Weights of a small mixture-of-experts language model, trained from scratch on English Wikipedia.
Training: a variant of SOAP for the experts, 581M tokens, 7854 steps.
Below are experts of layer 6 (counted from 0) of a mixture-of-experts language model. Rows are named router (the router's row for the expert) and show model dimensions 0-79. Each number is 128 + 32 x the weight over its row's rms, rounded and kept within 0 to 255.
After each expert's rows: "gets" lists some tokens that make up at least twice as much of what it gets as of all text; "comes after" lists some tokens at least twice as common just before its tokens as in all text. This comes from a sample of Wikipedia text that the model never trained on. Tokens count by the router's weight.

# expert 25
router [146  51 165 162 188  92 111 113 114  47  88  99 152 152 168 176 108 181 159  75 137 100 126 146 150  92 178 130 169 189 127 122 147  89 115 143 167 132  86  90 160 104 185 135  94 133  95 179 199 141 140 144 121 111 109 133 102 126 130 137 142 143  98  88 137 128 106  60 155 146  79 100 190 114 163  99 124  93  80 123]
gets: " the", " in", " of", "The", " The", ":"
comes after: " in", " of", " at", " from", " on", " for"

# expert 41
router [150  75 130 126 145 100 106  92 157  77  92 133 142 171 139 161  85 123 167  92 152 142 155 183 180  79 172 117 136 149 139  82 103  82 109 121 124 133  89  80 157 103 150 153 106 138  89 185 197  94 176 149 135 104 101 128 180 142 127 120 137 132  92 102  97 140 116 114 178  80  93 116 132 112 186 170 133  81  96 147]
gets: "'s", " the", " his", " their", " her", " its"
comes after: " of", ".", " with", " and", " for", " in"

# expert 44
router [141  83 158 124 126 102  75  81 111  94  95 117 152 135 163 163  89 143 144  77 163 147 122 170 173  89 163 157 139 124 153  81 117  87 109 104 144 159 114  67 143 147 120 125  86 201  95 145 155 101 165 134 146 144 130 123 141 128 113 144 148 129 137 100 156  99  99 110 125 133 117 107 161 128 212  70 128 122  75 166]
gets: " on", "-", " of", " in", " On", "On"
comes after: "\n", ")\n", ";\n", ".\n", " released", " Act"

# expert 11
router [130  86 168 136 152 147  50  86 133  40 104 139  91 144 116 179 134 133 136 123 187 166 176 127 152  63 192 109 152 173 147  92 101  52 156 109 118 109 133 136 116 139 172 129 118 139  83 173 158 130 153 176 143 117 102 124 159 172 151 106 131 143 100 119 159 177 115  97 181 122  77 102 184 108 184 146 153  80 131 135]
gets: "==", "===", ".\n\n", " |\n", "\n\n", " |\n\n"
comes after: ".\n\n", " |\n\n", "\n\n", ")\n\n", "==\n\n", "==\n"

# expert 17
router [142  59 167 113 167  87 132 120 138  54 148 146 114 131  87 152 101 124 135 104 148 135 179 147 163  74 128 117 149 130 141 100 114 109 145 100 129 129 115 121 147 123 120 127 162 113 135 163 143  50 185 166 152 172  93  82 180 125  99 114 140 146 156 133 136 106 113 119 173 144 119 113 130 151 169 172 173  57 107 186]
gets: " T", " s", " t", " a", " S", "T"
comes after: " |", " B", " b", ";", " (", "/"

# expert 77
router [112  26 134 148 122  89 133  76 165  64 131 154 128 173 149 162  70 154 176  82 174 136 167 183 152  94 195 120 131 151 146 130 111 121 186  81 148 147  99 100 143 120 189 123 127 138 111 150 171 136 198 184 176 140 111 158 128 147 154 149 169 196  81  78 101 131  91 109 128 108 116 103 202 158 198 124 104 167  75 140]
gets: " ", " %", " −", " +", "%", "36"
comes after: " |", ";", ":", "|", " /", "%;"

# expert 29
router [112  73 159 113 178 118 126 110 170  83 100  82 148 171 125 174 116 166 113  57 198 164 136 145 139  67 192 113  99 148 140  96 132  94 140 144 145  87 123 120 147 104 156  85 139 141 139 109 151  76 205 162 125 156  83 144 158 136 137 115 126 132  98 138 130 190 107 133 187 174 117 118 110 115 158 147  75 106  46 161]
gets: "–", ":", " +", " −", "°", "′"
comes after: " |", "1", "2", "3", "4", "5"

# expert 71
router [149  87 147 130 176  86 125  70 145  86 126  66 152 185  60 149  69 137 129 103 174 122 104 163 179  76 170  92 124 128 151  82 134  96  90 109 116 138 113  70 180 107 169 101 137 195  85 194 154 107 179 164 144 101  84 190 181  95 119 123 150  98  76 116 104 190  82  71 179 120 110 127 173 111 158 148 139 104 102 141]
gets: " the", " a", " an", " and", " based", "ed"
comes after: " of", " in", " and", " to", " as", " with"

# expert 47
router [104  46  76 145 153  90  94  93 132  60  92 113 146 145 135 173 131 159 199  63 184 151 131 115 143  96 186 135 164 144 131 144 139  50 139 108 122 163  82 110 157  91 127 128 133 132  64 165 175 122 168 189 116 139 121 161 135 138 174 115 153 109 104 132  98 129 113 101 169 139  81 121 187 136 169 167 129  75 116 133]
gets: " it", " It", " he", " He", " which", " they"
comes after: " the", ".", " The", ",", "The", " that"

# expert 50
router [179  83 154 147 160 116 145  98 148  94  97 111 133 128 128 173 127 146 143  91 157 121 159 146 143 107 212  88 123 193 120  50 153  71 165 132 109 115  55 135 150 122 120 120 154 122  83 111 156 142 206 125 153 130  69 158 156 152 132 122 115  99  80 128 107 156 142  97 153  80  96  94 119 111 192 112 139 121  83 144]
gets: " more", " but", " and", " all", " that", " most"
comes after: ",", ".", " is", " was", " and", " are"

# expert 24
router [152  82 131 143 109 131  89  83 156 104 159 114 192 134 140 181 100 109 155 109 167 117 148 205 120  68 160  81 134 190 155 144 123  48 141 113 127 158 131 137 111 107 161 162 149 154  99 118 122  70 164 162 166 120  91  88 153 135 126 118 162 143 121  79 125 129 120 119 147 116  99  99 201 168 119 120 108  89  94 131]
gets: " by", " Country", " Born", " name", " Coordinates", " Location"
comes after: "-", "|", " Preceded", " Binomial", " Full", " Succeeded"

# expert 57
router [125  90 107 100 150 134  99  48 110  60 142 125 122 196 128 158 119 149 132 104 160 136 102 176 141  92 199 104 102 117 121 140 140  45 105  95  96 137 153  91 155  79 147 109 190 128 108 122 130 103 206 141 143 180  51  81 127 154 128  96 136  87  74 143 159  92 139 120 133 122 139 132 162 167 147  93 117 123  90 145]
gets: "2", "-", "E", "1", "O", "6"
comes after: ".", "^{", "-", " (", "202", "\n"

# expert 5
router [135  75 132 163 115 111  95  91 164  89 154 134 128 163 137 223 104 147 151  82 206 156  91 124 140 114 187 106 109 181 181  67 165  51 126 111 124 158  93  89 156  92 132 113 142 131 109 180 159 141 197 163 172 140 135 122 165 153 141 118 142 162  97 115 123 106 129 154 163 107  82  71 161 112 158 135  88  79 125 134]
gets: "|", "-", " \"", " |\n", "===", "="
comes after: " |\n", "\n", ")\n", ".\n", "===\n\n", "\n\n"

# expert 56
router [ 94  41 123  94 146  81 124 121 138  92 141 131 105 174 123 209 129 105 124  93 136  90 185 136 150  92 162 104 137 161 152  86 106  69 163  99 155 130 117 122 153  90 163 151 158 117 134 146 129  57 175 181 128 155 122 123 140 124  97 136 159 200 127 147  96 119  99 111 166 178  72  91 151 177 145 194 133 113  75 183]
gets: "0", "1", "2", "3", "6", "4"
comes after: " ", " |", "–", " (", " +", ":"

# expert 65
router [183  45 153 120 159  99  85 118 123  67  64 138 144 198 155 184 100 125 177  68 192 128 125 172 134 118 161 124 104 143  61  84 137  82 142  90 147 187  88  74 122 112 101 158  86 172  88 152 141  82 183 175 150 173 137 132 108 171 187 157 139 174 108 100  71 152 162  87 141 134 129 120 153  99 152 152  96 124  95 104]
gets: " In", "In", " |", " in", ":", " until"
comes after: ".", ".\n\n", " was", " Born", " (", "==\n"

# expert 26
router [134  90 157 143 150  84 122  97 160  68  83 106 115 197 119 180  88 136 156 101 156  88 153 187 163  78 179  98 109 161 122  83 108  87  91 126 107  95  96  70 138  99 178  98 110 199  60 156 190 121 166 175 128 147  89 136 167 137 149 127 205 137  88 111  97 174 102  79 167  88 111 129 149  98 149 200 121  82  90 153]
gets: " the", " The", " a", "The", " an", " his"
comes after: " of", " as", " with", ".", " in", " for"

# expert 13
router [161  61 146 180 153 107 124 116 129  87  90 121 134 133 145 172 151 164 143 104 192 149 168 146 146 121 187  82 182 190 147  94 126  41 158 100 165 111  94 105 101 150 105  87 150 128 127 156 145 120 163 163 114 105  98 195 165  99 117 102 113 112 119 133  85 109 120 153 128  82 121 121 124 105 201 158 106 141 100 142]
gets: " that", " which", " /", " this", " who", " same"
comes after: ",", ".", " However", " said", " stated", " announced"

# expert 58
router [132  20 169 107 115 141 109  96 152  56 122 138 102 128 131 189 114 139 127  90 184 188 151 137 168  98 148 104  96 155 112  79 133  76 131 107 129  98  95 103 117  95 143 111 175 144  56 135 157 122 159 156 126 149 100 164 155 132 143 101 141 141 116  62  73 157 108 115 149 166  86 143 165 136 162 123 137  97  72 162]
gets: " ", ".", "201", "200", "199", "202"
comes after: " |", " ", "|", ";", " (", "1"

# expert 36
router [138  45 148 118 160  86  66 106 132  77 149 112 160 194 121 157 150 126 134  37 215 175 159 170 108  95 188  74  77 149 135  64 131  94 180  80 118 108  92  83 131 130 150 106  98 120  60 127 138  87 159 192 130 140  99 161 135 153 138 109 127 131  85 117 103 116 102  67 167 109 111 108 141  89 141 122  76 133 130 146]
gets: " |", "-", ":", "|", " as", "="
comes after: "\n", ".\n", ")", "1", "3", "2"

# expert 62
router [120  98 179  87  97 123  99 116 136  57 117 112  76 185 113 163  88 134 137 106 161  99 124 130 187  54 162 103 178 193  91 104 102  89 115  68  89 155 100  71 155 113 140 149 131 174 112 150 180 121 160 155 133 108  88 149 152 142 131 134 153 131  96 110 126 149 131 100 164 136 142 120 153 129 176 131 135  89  95 136]
gets: " American", "6", "5", "3", " British", "0"
comes after: "200", "201", " a", " =\n\n", " is", " an"

# expert 45
router [130  57 138 117 150 125  84 131 141  89 129 159 140 163 127 137 147 106 115 108 127 157 176 144 188  89 152  69 104 144 172  87 120  85 176 143 167 120  81 120 129  65 161 120 114 107 122 171 174  97 175 131 140 136 113 162 125 169 150 103 127 105 139 169 105 193 147  73 160 141 121 149 149 136 149 149 161 143  95 212]
gets: " |", ";", "|", "0", " —;", " GF"
comes after: "0", "1", "2", " |\n", "3", " —"

# expert 6
router [176  57 134 106 140 102  85 137 145 119 198 125 135 181 147 192  90 126 149  51 227 118  83 180 151 105 106 129 111 175 101 116 101  80 144 138  75 138 105  78  96 118 165 119 176 101  99 200 189  95 176 145 143 151 126 128 125 140  93 128 187 164 138 124  53 171  91  73 160 128 141 159 160 150 169  95  86 121 106 184]
gets: " ", "\n", "–", "′", " |\n", ")\n"
comes after: "|", " |", ";", "5", "3", "8"

# expert 37
router [121  86 118 131 158  77  64  74 186 113 118  88 159 117  88 151 104 105 127 151 179 103 114 174 188  74 132  89 141 124 100  60 165 109  79 112 157 125 132 131 155 136 152 126 140 127  95 123 186 107 175 158 160 110  86 120 134  92 131 155 104  69 139 176  95 165 122 105 150 148 137  79 181 113 210 133  88  43 113 153]
gets: "g", "p", "v", "ag", "at", "z"
comes after: " L", " N", " D", " P", " l", "L"

# expert 20
router [156  78 133 155 158 100 114  72 157  95 134 168 117 160  90 163  76 178 164 102 161 158 185 191 136  90 192  81 124 134 114  95 155 111 128  69 134 156  73  73 134 129 196 171 129  82  51 162 183 105 160 161 139 107 113 174 123  99 133 109 149  98  93 119 136 147 126 107 183  95  79 104 142 150 140 106 121 114 100 123]
gets: "%", ")", "1", "0", "3", "5"
comes after: ".", "2", "5", "%", "–", "7"

# expert 49
router [147 102 140 130 143  74 120 115 167 114 182 106 133 174 132 198 139 142 117 105 151 130 117 126 171  77 181 107 117 197 178  74 131  63 167 118  90 113 102 159 130 135 186 191 126 164  77 142 161 119 194 118 159 147  76 147 153  96 147 105 129  86  90  90 117 120 151 137 178 181 136 126 152 143 201 119 117 107  76 161]
gets: "|", " first", " number", " top", " Top", " Best"
comes after: " |\n", " the", "|", " a", "-", " first"